Experts of a small language model.
Size: 8 layers, width 256, vocabulary 8192, 40M parameters.
Experts: 32 experts in each of 7 layers, 2 picks a token.
Below are experts of layer 4 (counted from 0) of a mixture-of-experts language model. Rows are named router (the router's row for the expert), gate (a neuron's input weights, with its number), up (a neuron's input weights, with its number) and show model dimensions 0-255. Each number is 128 + 24 x the weight over its row's rms, rounded and kept within 0 to 255.
After each expert's rows: a language model's description of what the expert responds to; "comes after" lists some tokens at least twice as common just before its tokens as in all text. This comes from a sample of Wikipedia text that the model never trained on. Tokens count by the router's weight.

# expert 1
router [161 152 106 140 116 118  93 105 125 167 110 147 111 145 117 100 113 171 176 158  66 118 148 123 141  64 116 132 150 184 114 159 134  94  94 100 147 116 130 148 103 150 119 130  88 104 119 109 138 119 143 149  90 127 131 133 125 148 119 116 112 129 123 144 141 111 116 134 154 144 123 132 125 163 130 119 135 147 115 136 131 117 132 119 193 129 133 176 132 136 114 130 149 116 146 128 109 150 136 131  64 110 130 160 134 121 108  97 134 163 156  91 115 116  99 127 147 121 131 132 104  99 181 165 116 167 128 174 126  97 153 172 115  88  92 103 133 129 116  98 123 146 102 131 164 129 136 124 142 129  97 117 128 125 151 180 143 138 128 122 139 138 124 141 136  93 196 107 128 164  55 148 122 139 162 151  89 103 140 134 128 127 114 127 131 166 144 152 102 139 102 126 121 116 116 106  72 128 142 129 137 178 121 122 113 130 155 137 131 138 121 141 116 159 186 178  71 148 126 148 150 135 150 113  91 132 152  94 121 144 130 132 157 147 159 116 143 149 119 171 108 172 152 150  96 131 145 101 104 167 116 115 109 153 148 133]
gate5 [ 91 148 106 145 169 156 129 120 109 126 124 154 138  68 139  89 122 101 115  88 115  94 117 118 127 135 139 149 106 160 140 131 138 122 163 130 132 142 145 117 149 151 134 152 137 111 154 161  88 158  98 132 144 121  83  84 151 142 125 140 102 113 105 135 153 202  98 171 116 136 126 142 166 121 162 129 106  96 129 129 131 101 100 136 136 148 129 128 140 158 178 168 129 124 118 134  98 110 106 149 146 149 127 125 140 150 112 177 107 109 118 149 149 135 147 193 161  93 163  94 142 123 112 134 122 119 137 123  76 154 134 107  79 116 131 125 111  84 130 124 119  90 174 105 151 115 139  73 101 113 116 121 163 136 112 119 109  80 148 105 130 117 151 116 162 161 139 125 161 145 128 116 134  96 140  85 125 105 137 130 115 132 122 128 143  92 127 147  91 169 117 115 133 165 100 159 105 136 116 141 110 136 127 161 102  78 118 126 147 156 166 171 137 114 126 154 102 147 112 152 157 100 117 124  95 125  86  86 101 126 143 121 153 102 121 116 116 141 146 116 144 132 131 151 132 133 110 111  57 133 148  80 164 124 164 145]
up5 [117 116 160 128  92 114  97 152 120 113 120 146 144 179 104 117 115 111 171 131 160 122 147 169 132 116 135 122  89 104 134 124 128 120 122 101 127 124 123 130  94 111 123 118  91 148 111 124 168  93 135 130 121 118 154 149 125 119 126 143 117 118 101 142 133 109 130 124  95 130 125 111 107  93 106 117 147 218 135 162 111 117 165 139 126 135 122 155  94 104 130 112 106 139 144  76 107 175 163 114  73  87 147 108 118 148 170 146 123 167 106 122 108 145  92  97 148 138  77 160 125 147 124 108 160 138  97 141 146 140 113 123 164 102 149 122 149 160 119 120 160 116 107 131 109 129 126 185 123 121 116 144  96 111 180 104 131 135 138  84 109 109 136 143 103  79 121 133 111 137 105 164 110 153  90 141 142 131 154 130  93 156 155 121 113 119 121 125 121 122 106 171 156  70 127 128 150 135 170 144 136 141  97 123 116 169 100 109 121 113 118 122 109 149 133 110 173 125 150  54 105 154 131 102 148  96 154 126 152 159 109 150  98 135 131 161 107 109  81 153  83 109 115 108 103  78 144 141 152 144 112 135 136 107 115  90]
gate6 [118 116 148 126 161 112 134 123 124 163 130 138 138  91 124 127 122  89 125 128 141 143 108 111 131 161 114 164 115 118 159 137 134 163 142 138 149 114  98 108 118  96 125  77 141  93 161 124 163 142 130 162 166 140 135 124 120 113  91 126 123 155 121 141 132 139 110 122  96 113  80 101 134 116 143 104 108 158  92 100 116 159 101 159  98 140 126 141 158 129 114 137 104 151 126 109 128 126 172 102 107 122 147  95 102 124 143  86 159 150 105 168 130 168 164 123 134 172  70 155 118 107 121  97 128 116 123 132 143 151 108 149 116 138 134 146 159 139 138 140 143 143 162 149 102 165  92 162 108 159 130 130 103 143 138 101  99 129 128 104 137 128 119 140  92 124 134 154 105 128 188 161 111 112 102 129  97 149 134 159 137 124 141  98 195  82 113 135 150  98 121 126  94 120  76 148 171 139 125 129 121 114 121 142 164 152 123 155  83 123 101 150 129 122 151 112 126  90 117 101 118 162 118  75 159 116  58 105 143 140 141 133 136 101 105  79  85 161 150 124 128  79 152 145 113  57 111  98 125  92 120 112 158 145 130 138]
up6 [117 109  86 127 161 105 117 111 109 156 145 171 151  73 133 137 155 163 147 180 121 105 162 103 163 136 131 154  93 127 128 146 164 167 163 117 134 113  98 120 150  93 126 137 110 150 128 134 166 142 100 145 137 128 122 122 115  92 124  84 126 161 137 110 129 130  95 123 126 163 132 100 135 169 163  86 138  95 137  96 140 174 128 165  85  69 157 165 141 137 135 128 141 126 118 101 130 147 172 112 134 118 151 148  91 108 126 106 140 134  83 112 137 149 131 122 109 134 123  99 106  89 153 146 108 156 136 150 140  87 179 162 106 129 132 120 150 114 102 111 159 123 123 127 132 139  81 119 130 148 145 124  83 116 124 141 101 141 159 119 133 126 125 107  95  94 105 137 136 125 170 134 154 132 134 127 109 132 126 154 124 156  93  97 125 103 143 142 116 132  94 115 107 137 114 179  93 118 124 153 119 136 147 157 128 131 158 133 141 154 145 114 110 142 154 154 114 112 157 144 115 141  79 125 115  92  79 105 146 123 134 139 179  86 122  93 100 127 166 132 130 148  91 147 135  88 127  65 158  61 115  90 129 152 117 124]
It responds to: Digits in tables. Single digits and small numbers in table cells, scores and dates, especially 1, 2, 0, as in | 6 |, 4–0, 2016.
comes after: " | ", " ", ", ", "| ", "–", " ("

# expert 31
router [141 166 102 136 145 110 141 131 147 115 150 133 123 140 127 137 137 192 109 120  97  97 194 113 149 115 146 156  92 139  99 186 151 119  98 141 121  91 147 120 163 116 120 120 120 117 142  71 129 162 127  83 110 115  88 106 144 127 121 133 129 105 138 134 139 139 131 120 141 137 145 157 127 116 139 124 121 134 114 117 122 125 122 131 136 127 102 110 142 130 120 164 120 135 154 141 135 103 165 135  85 129 134 199 136 121 111 147 176 156 131 146 162 114 138 126 136 160 147 156 120  97 144 116 123 149 109 196  95 114 131 148 119  77  98 116 151 112 107  91 110 134 102 140 133 102 164 113 111 121  98 128 133 183 139 158  96 133  97 128 152 126 136 148 130  99 160 112 145 146  92 175 124 135 124 120 113 106  85 129 131 125  89 138 111 128 123 157  86 106 101 135  84 102 148 148 106 145 118 133  90 158 135  95 102 100 140 101 113 119 119 135  99 132 148 169  91 140 133 165 143 121 138 100  65  88 128  91  69 117 145 134 152 147 203 126 150 156 105 144 152 162 141 121 146 129 112  98  95 157 164 127 126 125 154 115]
gate0 [125 159 122 149 167 123 110 154 183 112 142 137 138 137 159 162 128  93 118 117 127 136 131  96 110  85 129 130 116 169 114 135  91 116 117 121 170 141 141 148 161 171 118 163 140  98 122 147 105 148 165 143  98 113 150 130 148 149 106 158 125  89 123 119 115 144 120 149 144 141 124 137 153 153 146  89 131 128 170 144 117 152 137 115 155 125 157  96 123 131 136  83 153 131  94 116 177 126 160 126 132 120  95  91 127 133 132  96 160 128 126 114 134 103  86 153 151 156 133 151 117 116  57  99 129 112 121 142 112 121 149 156 118 142 168 134 122 149 126 106 121 187  91 104 103  90 137 125 140 126  90 128 133 119 107 122 107 125 130 119 109  95  81 109  94  95 103 123 145 127 118 162 152 140 124 113 108 117 156 206 163 124 101 149 111 107 128 105 104 154 102 109 154 133 167 112 116 161 133 135 110 161 110  93 148 110 120 116 150 135 125 139 100  79 153 134 126 165 121 140  97 110  86  97 136 106 152 119 153 109 121 129 145 123 149  98 136 137 147  82 183 171 108 124 147 145 140 140 158 114 114 157  45 163 145 103]
up0 [124 103 117 105  96 105 149  94 124 123 120 113 139  96  93 104 163 157 119 120 143  83 112 159 118 125 142 115 137 124 170 110 119 125 139 112  90 145  88 142 110  93 141  73  72 148 169  91 140  93  85  73 139 129 132 112 105 128 148  88 171 164 112 151 119 102 130 133 136 137 137  61 110 117  82 153 106 177 107 104 119 113 151 125 117 141 107 167  93 145 137 146 127 148 153  83 138 131  98 120  99 161 151 140 137 108 134 119 134 118 123 122 118 154 130 124 120 107 143  96 154 129 133 103 143 156 132  84 105 131 112 106 163 118 108 111 134 112 138 143 143  85 159 158 170 165 115 145 127 158 163 112 149 154 180 141 160 122 124 142 148 146 147 158 150 122 151 102  61 115 136 119 100  99 106 152 142 122 111  62 155 136 121 104 136 139 112 195 150 120 136 154 128  98 108 135 117 114 163 159 134 124 156 108 107 177 143 152 122 139 108 108 169 145 140  96 120 121 105 176 155 144 143 128 118 140 131 130  68 126 157 131 124 121 135 111 106 121 125 151 122 100  99 100 118 137 140 122 134 152 145 121 148 126 153 145]
gate1 [130 131 164 149 161 107 126 114 102 121  99 123  98 119 121 152 139 100 107 151 123 147 138  98 100 146 145 105 108 100 177 156 133 142 106  72 127 120 174  83 147 129 139  91 146 102 125 125 127  96 139 145 106 105 124 159 109 171 141 174 157  86 119 144 122  98 105 137 141 117 156 139  89  71 132 145 117 109 170 150 109 124 160 101 137 151 163 149 108 132 133 134 104 138 113 166 151  98 137 125 116 136 126 130 106 121 151 144 143 127 165 152 159 101 170 126 114 121 144 131 156 139 116 125 127 111 115 112 174 122  90 170  97 156 114 143 149 117 157 138 140  95 161 134  91 132 112 158 102  98 163 144 115 123 134 117 163 156 168 153 135 129 126 135 121 148 121 136 119 159 144 151  88 142  56 112 161 104 128 116 108 120 140 137 142 135  68 140 145 118 134 141 110  99  87 155 138 117 179 122 142 135 140  71 171 144 182 118 140 183 111 168 135 125 105  99 165 168 161 119 140 122 134 156 147 138 119 171 131 151 124 120  99 117 106 174 121 121 121 136 112  94 157 126 165 101 118 154 116  98 144 145 153 165 130 129]
up1 [127 143 147 133 135  78 133 116 116 110 120 103 110 166 135 127 138 113 133 120 117 128 111 110 104  80 147 147 100 123 164 125 155 167 134 136 152  91 150 126 162 138 134 132 108 164 114 107 150 131 159 147  91 138 195 159  84 136 104 191 125 118 163 124 166 135  90 109 109 121 159 152 112 111 169 139 121 122 124 135 117 108 148  74 138 133 113 135 139 122 115 108 130 144 110 103 173 119 108 112 116 138 116 140 110 163  93 105 160 143 140 132 178 120 120 136 123 127 117 116 165 108 101 144 187 125 113  59 129 115 153 145 121 167 140 121 124 103 135 118 162 133 158 139 112 139 121  90  82 139 171 113  92 102  98 131 161 133 145 142 138 145 122 126 131 143 151 126 128 134 137 125 137 105 120 137 158 109 113 156 164 149 117 128 156 102 133 160 118 120 126 150  89  79 102 153 136  90  84 154 148 127 126  74 116 141 188 128 140 120 112 158 182 132 161  72 123 148 159 154  95 118 125  94 123 121 159 149 108 149 134  99 126 135 116 120 143 137 145 139 138  80 145  93  97  92 119 134 165 131 131 142  73 170 122  99]
It responds to: Time units and years. Time and ordinal words like year, week, day, season, second, third, plus year-ending digits and ordinal suffixes, as in 20th, 2009.
comes after: "\n", "2", "1", " medal –", " | N", "| No."

# expert 28
router [179 128 116  91 130 114 120 157 122 145 101 112 113 110 109 148 166 114 116 136  98  74 165 138 128 115 140 183 135 139 144 205 146 132  97 140  82 114 135 139 106  95 117 114 145 110 118  88  92 140 115 133 149 132  85 161 113 123 125 101 139 106 191 137 111  99 160 137 131 163 115 157 152 138 130 139 142 147 128 142 106 151 140 143 164 130 118 128 150 123 116 123 123 124 138 130 161  92 137 134  84 102 142 140 121 128 116 179 162 129 140 138 163  69 149 136  83 141 113 103  98 100 106 119 123 177  63 129 158 111 127 152 149 113 104  98 117 148 114 146  89 132 135 138 150 147 105 121 154  96 144 121 182  99 129 170  95 125 136  99 135 118 154 108 130 106 136 118 147 108 118 162 143 113  98 122 168 118 125 123  86 128 126 126 125 110 131 158  87 149 124 103 101 128 115 134  74 146  92 109  84 144 127 108 108 120 137  91 109 132 112 144 132 125 152 138 130 155 144 162 110 129  94 103  68  95 151 115 120 156 111 150 161 143 153 124 126 130  79 120 144 166 131 159 126 115 102  56 140 143 131 127 119 143 121 114]
gate6 [101 114 136 125 135 121 100 105 124 121 151 103 176 186 163 120 148 128 162 143 154 169 124 153 125  96 117 142 117 151 134 159 135 127 121 119 103 143 137 144 100  88 155 145 166 110  94 138 105 171  96 138 143 106 130 146 111 133 104 139 119 153 105 161 137 122 104 154 154 179 136 155 106 142 184 101  94 172 118 152 122 135  79 161 108 139 158 109 138 149 127  90 120 131 140  93 113 147 115 124 144 139 133  65 122 114 116 154 128 151 127 142 145 210 101  43 102 120 110 119 131 142 150 173 108  83 128  86 140  98 146 131 151 139 114 152  78 111 137 139  75 130 144 123 127  97 122  76 114 148 130 134 116 139 149 163 129 116 130 155 136 133  94  95 139 113 131 112 163 105 118 152  81 125 126 148 137 134 115 170 117 147 156 140 123 143 153  96 133 149 117 168 135 102 148 128 113 137  91 146 137 128 114  94 128 135 102 107 141 122 134 115 128 128 131 126 130 123 151  91 180 123 151 132 119 111 124 131  82 160 120 160 164 175 152 108  92 110 109 153 111 142 127 134 101 114 112 113 109 157 122 119 139 118 148  78]
up6 [102 131 146  92  87 155 158 165 121  99 141 143 136 181 126 124 140 108 153 120 123 135 124 189 101  91 181 162 156 129 155 149  99 150 111 159 127 117 111 153  99 115 154 104 168 161  82 157  90 126 127 112  71 117 109 118 137 135 144 128 143 143 106 134 118 102 102 117  66 134 145 147 112 158 117 122 114 145 128 119 151 104 124 142 123 144 125 116 143 102 155 166 122 139 159  76 138 126 107 128 157 147 109 100 181 130 112 135 142 147  94  84 141 161 125  97 145 131 162 108 136 101 146 130 164 123 108  95 132 111 112 121 179 149 130 150 114 117 128 126 115 129 126 137 114 111 129  88  93 114 152 137 118 132 130 118 104 117 139 124 131  94  99 110 150 112 149  98 145 149 129 100 151 100 121 116 170 124 160 157 140 126 101 147 118 153  80 121  94 130 138 159 122 169 113 150 114 115 127 114 115 123  85 159 110 134 143 134 111 139 118 128 119 140 184 131 155  94 171 126 109 163 180 125 116 124 118 176  94 163 167 123 128 152 160 143 145  96  95 116 136 145 163  75  77 141  88 129 122 100 143  80 135  99 123 149]
gate7 [ 97 146 116 123 100 173 173 135 110  89 107 146 135 152 103  97  94 107 111 117 111 102 123 130 111 137 113 106 122 147 103 154 180  95 145 142 143 171 105 113 130 132  98 132 126  99 110 138 192 110 177 152 133 157 121 124 161 108 112 149 147 140 152 158 127 162 125 146 197 107  98 117 121 112 125 145 141  93 107 135 111 121 141 130 121 139 121 149 165 129 139 116  95 137 127 156 131 143 166  99 163  96 140 142 105 146 143 120 183 125 110 139 172 182 144 123 153 140 128  91 124 123 158 149 134 120 101 175  99 112 158 134  85 111 109 113  82  97 105 136 123 109  72 117 175 171  90 120 138 121 105 138 129 136 140 136 114 123 109 144 130 126 153 121 141  93 128 116 131 169 145 131 154 105  84  60 109 105  95 116 142 137 106 136  74 139 116 134  83 102 138 139 111 164 111  74  78 135 106 129 120 127 131 140 111 124  99 130  87 102 151  87 149 106 122  94 100 139 134 115 141 106 160 113 154 103 111 175 117 134 123 156  94 115 142 108 135 130 149 116 133 102 129 107 134  89 115 142 142 125  97 100 124 123 145 125]
up7 [ 88 130 132 132 176  58 143 154 138 116 102  99 140  98 134 116 165 145 149 108 156 128 163 155 115 100 148 134 145 100 129  91 128 123 116 143 117 105 133 172 103 126 163 146  96 126 129 147  69 124  96 134 112  98 172 134  92 109 175 158 100 112 122  98 141 120 120 164  97 153 133  88 130 100 107 115 124 171 123 116 149 107 142  93 122 109 123 119  85 154 157  92 176 159 102  98 111 136  88 153  94 118 139  75  91 125  94 110 105 128 109 163  99 127 110 127 113 110 123 126 123 102 111  81 156 126 117 120 105 172  90 141  87 118 151 142 161 126 160 128 102 124 134 124 115 135 144 119 163 128  87 128 131 141 120 147  93 108 131 143 160  51 133 116 142 109 135 137 149 146 129 138 125 118 140 138 157 150 145 151 127 138 143 124 181 117 163 140 152 143 121 124  63 118 167 161 163  96 157 108 149 120 118 129 130 115 163 148 151  91 140 115 116 135 109 126 155 151 128  96 130 144 129 135 108 130 166 113 123 160 175 106 145 174 103 141 136 123 149 115 135 121 146 123 105 144 132 122 165 117  94 102 170 121 141 119]
It responds to: Separators between numbers. Separators between numbers and items: en dashes in scores, hyphens, slashes, spaced pipes, commas, parentheses, as in 6–2, 4–6 and 2013-03.
comes after: "0", "3", "1", "4", "6", "2"

# expert 9
router [161 115 110 119  99 128 139 109 158 151 120 153 114 125 146 113 142 126 135 177  89 110 134 150 146 105 131 148 134 140 121 201 139  91  93 138 105 124 134 149 127  89 145 156 137 126 137  88 132 121 132 130 147 101 128 127 124 123  99 130  95 121 139 114  91 103 147 135 132 144 122 110  98 166  97 119 172 125  89 118 116 143 162 124 166 162 132 130 131 115 134 146 149 127 160 139 159 117 115 171 110  97 159 146 116 137 112  98 155 102 137 103 171 101 113 152 124 137 134  90 111  88 117 153 116 156 125 125 112 132 140 145 114  65 116 132 152 144 131  92 104 126 120 118 108 156 127  81 143  85 116 128 163 147 142 153 115 125 131  95 110 148 162 117 134 142 134 147 146 104 108 147 159 128 141 153 120  91 131 128 137 160 112  78 166 129 128 143  92 142 149 165 116 138 130  88  45 148  95 113 103 178 151  90  80 131 137 141 114 104 105 137 114 113 135 149  76 161 117 142 120 134 152  95  48  57 115 116 119 152 160 150 142 141 161 114 101 120  87 106 146 130 109 133  98 165 106  93 142 141 133 135 105 128 122 133]
gate5 [183 118 119 100 159 145 145 122  94 110 127 164 130 128 124 116 107 109 104 109 128 158 101 160 116 146 165 164 138 126 173 146 103 149 154 110 124 121  99 169 135  98 151 145 129 149 116  76 112 167 125  89 159 145 143 105 117 144 124 109 137 143 138 158 139 129 116 137 106 120 125 120 145 167  89 125  93 142 112 113 143 125 131 126  73 133  93  55 103 114 115 133  90 129 147 113 113 150 124  90 105 147 138 102 126 171 136 148 183  95 148 165  86 133 106 111  96 121 186 128  98 145 128 103  90 109 106 101 133 133 124 123 142 105 118  90 109 152  81 141  62 189  90 135 115 124 108 145 152 149 169 106 126 103 104 129 147 111 127 117  99 115 126 129 149 109 109 141 106 113 152 158 121 104 133 116 171 110 147 157 152  83 110 140 111 145  73 146  99 139 172 152  83 113 159 150 146 127 109 132 138 144 105 143 120 109 113  93 127  90 152 138 144 126 110 118 178 145 123 126 142 112 122 155 177 135 173 122 104 141 131 113 131 130 121 115 111 102 109  81 152 145 104 119 128 152 130 131 133 153 124  98 139 122 163 117]
up5 [ 79 144 118 145 148 104 121 127 149 120 118 113 103 103 127 145 124 107 145 150 147  32 176  85 142 129  73 116  69 176  86 135 142 113 105 131 128 160 184 116 182 129 104 113  97 109 125 181 113 131 121 161 116 100 128 149 137 130 116 127 138 123  80  98 167 134 135 105 133 139 169 157 155 118 154 134 141 131 136 154 138 141  91  94 166 131 128 167 133 122 143 115 147 132 105 149 147 142 119 130 160 158 152 145 131 106 137 136 101 162 135 132 144 122 127 144 125 101  79 138 162  94 158 147 111 133 128 161 114 161 136 165 130 124 132 168 132 104 176 109 159 104 143 131 161 133 136 131  99 146 101 165 140 157 138 116 120 134 134 117 185 142 139 145 125 126 124 115 137 164 122 118 112 133 139 153  83 144 111 107 120 178 133 149 148 113 164 134 142 116  99 105 149 117 110 100 107 115 146 127 144 134 123 140 126 130 127 142 128 147 116 143 128 163 134 147  65 107 120 155 131 154 151  85  83 120 100 134 137  81 134 122 146 124 156 155 167 181 145 171 132 149 148 135 158 145 152 122 103 162 105 166 115 133 152 132]
gate6 [123 133 148  95 124 134  96 126 141 107 145 132 101 182 120 145 113 181 107  97 114 119 159 137 106 140 132 166 180 162  89 120 151 111 125  90 141  86 115 142 140  84 129 112 140 146  99 122 125 164 165 121  89 144 140 127 145  87  95 110 123 143 146 132 156 155 108  96 144 135 124 152 108 141 144 132  91 170 179  95 136 111  96 130 109 154 109 120  99 167 108 138 116 150 129 160 146  88 163 154 126 149 121 124 124 101 152 129 176 127 105 169 174  95  97 135 117 125 157 124 133 145 111 145 155 145  90 115 117  64 130 128 151 111 123 142 163 140 168 150  89 139 130 161 118 101 135 171 123 118 117 172 148 157 119 131 138 112  95 117 114 146 132 125 102 119 115  89 127 129 159 169 175 121 110 131 136 120 117 137 103  88 116 116 132 152 173 128 127 151 125 154 135 107 132 132 111 120 125 198 116 163 105 139 158  63 121 106 143 113 166 134 120 117 162  93 179 118 138 141 135 128 135  76 127 114 108 130 117 166 107 138 161 145 134  83 120 131 141 108 125 117 173 113  84 125 126 123 124 159 145 153 144 128 156 118]
up6 [125 120 153 111 103 180 119 154 147 107 122 130 145 166 137 120 111 127 121 103 130 117 109 134 129 138 106 145 137 130  77  95 117 127 172  82 140 130  84 123 130  96 109 107 132 183 135 133 143 112 106 151  96 170 136 105 112 107 132 146 135 140 144 109 164 127  96  90 123 104 119 119 143 141 112 156  98 172 122 156  88 145 107 121  80 146 111  54 104 150 123 159 134 115  84 153 137 141 175 175 144 151 161 145 147  95 163  99 143 133  92 166 153 131 115 148 148 131 136 126 129 155 177 163 130 169 132  73  94 114  91 105 106 110 105 164 156 142 168 120 122 110 146 124 102  87 144 174 157 115 118 182 160 110 150 100 147 120 144 147 103 113 125 115 133 134 149 138 108 126 148 146 147 154 138 138 141 122  66 123  99 118 139  95 150 127 159 109 132 154 162 153 160 116 101 154  90 149  87 155 147 133 154 120  98 104 137 144 129 167 118 110 131 118 122 118 151 141 160 125 118  95 149 111 120 110 119 133 150 148 102 121 130 134 118 112  86 111 140 163 179 152 133 127 123 100 151 112 156  99 140 160 144 160 123 127]
It responds to: Line breaks, table pipes. Line breaks, paragraph breaks, table cell pipes and heading == or === markers, especially before headings like See also.
comes after: " |", ".", ")", " |  |", "\n", "=="

# expert 2
router [129 112 145 134 116  93  94 122 108 170 134 159 149 175 155 135 146 154 116 125  82 116 170 132 165  96 155 121 121 150 100 150 116 120 115 149 137  87 139 139 108 110 131 132 112  91 117  92 134 130 134 111 103  91 149 100 118 141 129 149 163  99 114 147 144 136 110 144 109 165 129 145 168 126 121 113 147 155 107 158 130 125 131 140 138 161 136 141 148 161 140 139 157 133 142 160 138 175 148 131 106 145 156 154 132 101 127 147 191 114 139 114 102 115 106 140 117 134 115 102 129  94 171 117 114 148 113 167  91  97 132 169 144 108  96 106 109  90 123  98 110 148  79 115 133 150 129 106 151  98  94 149 178 167 103 139 116 161 108 104 118 129 116 169 149  79 122 104 113 160  91 140 158 118 113 168  99 145 161 152 142 111 143 137 128 135 132 142 107 150 121 124 124  91 127 110  95 145 125 149  98 168 139 135 122 113 132 178 150 109 140 125 116 156 180 190  59 156 107 121 148 139 131 116  81 120 133 104  63 139 141 115 112 148 181 106 120 142 112 113 118 141 112 110 106 124 133  73 116 151 114 128 154 164 144 118]
gate5 [152 123 135 108 120  98  55 133 117 101 146 136 159 148 126 123 143 159 155 167  85 117 128 129 109 116 135 132 141 126 117 152 118  83 149 144 120 139 107 108  80  94 147 139 135  80 121 128  91 144 138 140 132 121 119 123 113 130 134 113 124 113 157 167 179 134 114 156 113 127 106 114 129 106 132 139 137 161  91 114 156 114 138 139 138  88 115 140 146 122  69 137 130  91 141 147 126 162 129 152 158 115 113 105 103 147 121 130 110 134 128 125 106 141  30 129 116 158 111 130 123 131 122 134 112 152 136 107 131 107 139 135  62 113 138 153 116 143  72 127  78 124 111 101 128 113 161 110 110 162 131 122 152 153 126 131 124 118 119 139 103 119 155 163 161 103 129 132 133 132 100 102 164 196 116 100 122 185  94 150 101 149 100 108 145 101  78 151 128 135 131 158  66 145 185 138 111 119 107 141 118 107 150 141  82 144 146 148 124 166  81 136  90 138  84 109 118 134 137 111 107 123  76 122 131 125 116 101 130 139 167 118 123 166 151 123 121 148  98 106 148 118 165 132 147  98 117 131 129 148 131 151 129  90 102 152]
up5 [139 132 130 186 128 137 122 126 151 131  97 108  88 118 112 108 142 104 123  74 155 195 107 135 136 144 118 106 113 105  99  98 139 154 117 110 108 113 114 176 154 147 113 122 124 167 116 133 156 135 103 144 150 146 148 124 141 170 113 145 111 119 133  98  97 138 146 105 131 103 105 111 142 149 134 103 120 105 134 141  99 113 138  87 111 167 137 154 105  94 142 142 122 162 175 122 126 113 144  84  99 126 137 167 139 139 129 150 106  97  99 120 161 111 182 109 143  92 133 139 109 106 128  94 127 110 112 167 124 121 133 155 141 139 135  87 127 120 186 127 142 148 131 143 142 142 114 114 159 134 125 116  72 133 111 128 140 144 148 130 137 116 176 111  93 148 147 137 143 135 131 141 113  83 154 151 129  96  84  79 177  77 126 159 132 170 120 157 157 113  99  77 161 123 107 133 126 119 154  87 115 171 101 130 130 109 125 108 169  86 144 108 205 130 160 144 152 148 133 126 134 100 164  98 142 117 132 108 131  81 134 138 147 109 126  82 153 135 116 132 139 141 115 131 150 113 135 138 121 124  92  93 128 172 169 119]
gate6 [144 142 162 159 119 157 120 125 126 140 153 125 123 162 138 121 122 103  95 132 107 169 181 133 124 163 143 134  85 170 110 140 105 136 138 104 145 119  83 123 126 133 140 125 133 135 106 131 169 135 146 123 118  98 147 142 138 134 124 136 143 139 107 176 108 128 124 129 125 135  99 143 133 180 171 142 126 134 125 155 139  97  93 163  83  86 163 142 108  54  96 163 124 151 100 159 125 127 148 140 128 138 183 128 127  84 133 123 129 140  98 101  99 139 107  91 107 123 134 120 123 145 136 141 103  77 100  86 142 102 161 113 139  78 111 140 122 132 168 128 127 117  90 121 119  82 139 107 150 120  96 141 138 120 103 133 135 103  54 157  99 177 126 101 134 102 107 123 116 109 115 129 130 143 122 147 142 140 138 115 166 125  43 111  92 136 119 149  82 156 139 145 124 124 138 137 107 143 136 125 113 123 130 139 131 115 121 126 160 121 145 136  87 153 153 137 119 138 112 156 135  99 146 114 161  60 187 113 126  95 122 107 104 146 128 151 134 127 134  63 134 162 110 109 147 104 120 109 120 155  97 121 101 123 154 162]
up6 [151 163 146 135 120 125  98 135 109 108 132 142 102 180 115 112 137  73 121  99  98 161 202 148 126 123 101 144  92 137  84 134 126 132 123 114 126 102 125 145 146 146 135 100 111 129 140 139 144 119 122 148 127 132 133 114 140 158 132 136 113 103 100 159  80 149 122 126 135 141 133 167 141 127 158 127 118 113  95 158 139  94 142 146 106 107 136 119  91  58  96 144 108 125 110 142 139 134 154 117 126 127 157 126 123 104 143 148 148 151 127 128  82 133 131  85 116 137 141 110 103 153 132 150 109  94 108 119 129  83 148 120 132  98 107 115 136 134 135 123  96 128  82 125 132 104 120 100 138  72  53 158 119 140 118 141 118  94  66 198 125 153 129  98 143 106 128 127 105 147 101 162 176 108 113 120 141 103 134 106 117 129  76 125  95 152 123 112  89 127 143 191 163 144 146 109 104 132 132 127 110 159 104 137 103  89 108 145 155 113 159 174 130 131 160 128 138 168 135 152 142 111 164 122 141  87 163 119 100 131 128 131 130 135 159 147 149 122 176  85 110 166 140  92 182 129 129 112 113 120 102 133 130 140 143 147]
It responds to: Digits inside numbers. Digit groups in the middle or end of numbers in tables, dates, times and figures, such as 186'7', 1'946', 3:29.'25', '26'.
comes after: "1", "2", " | ", " ", ".", "–"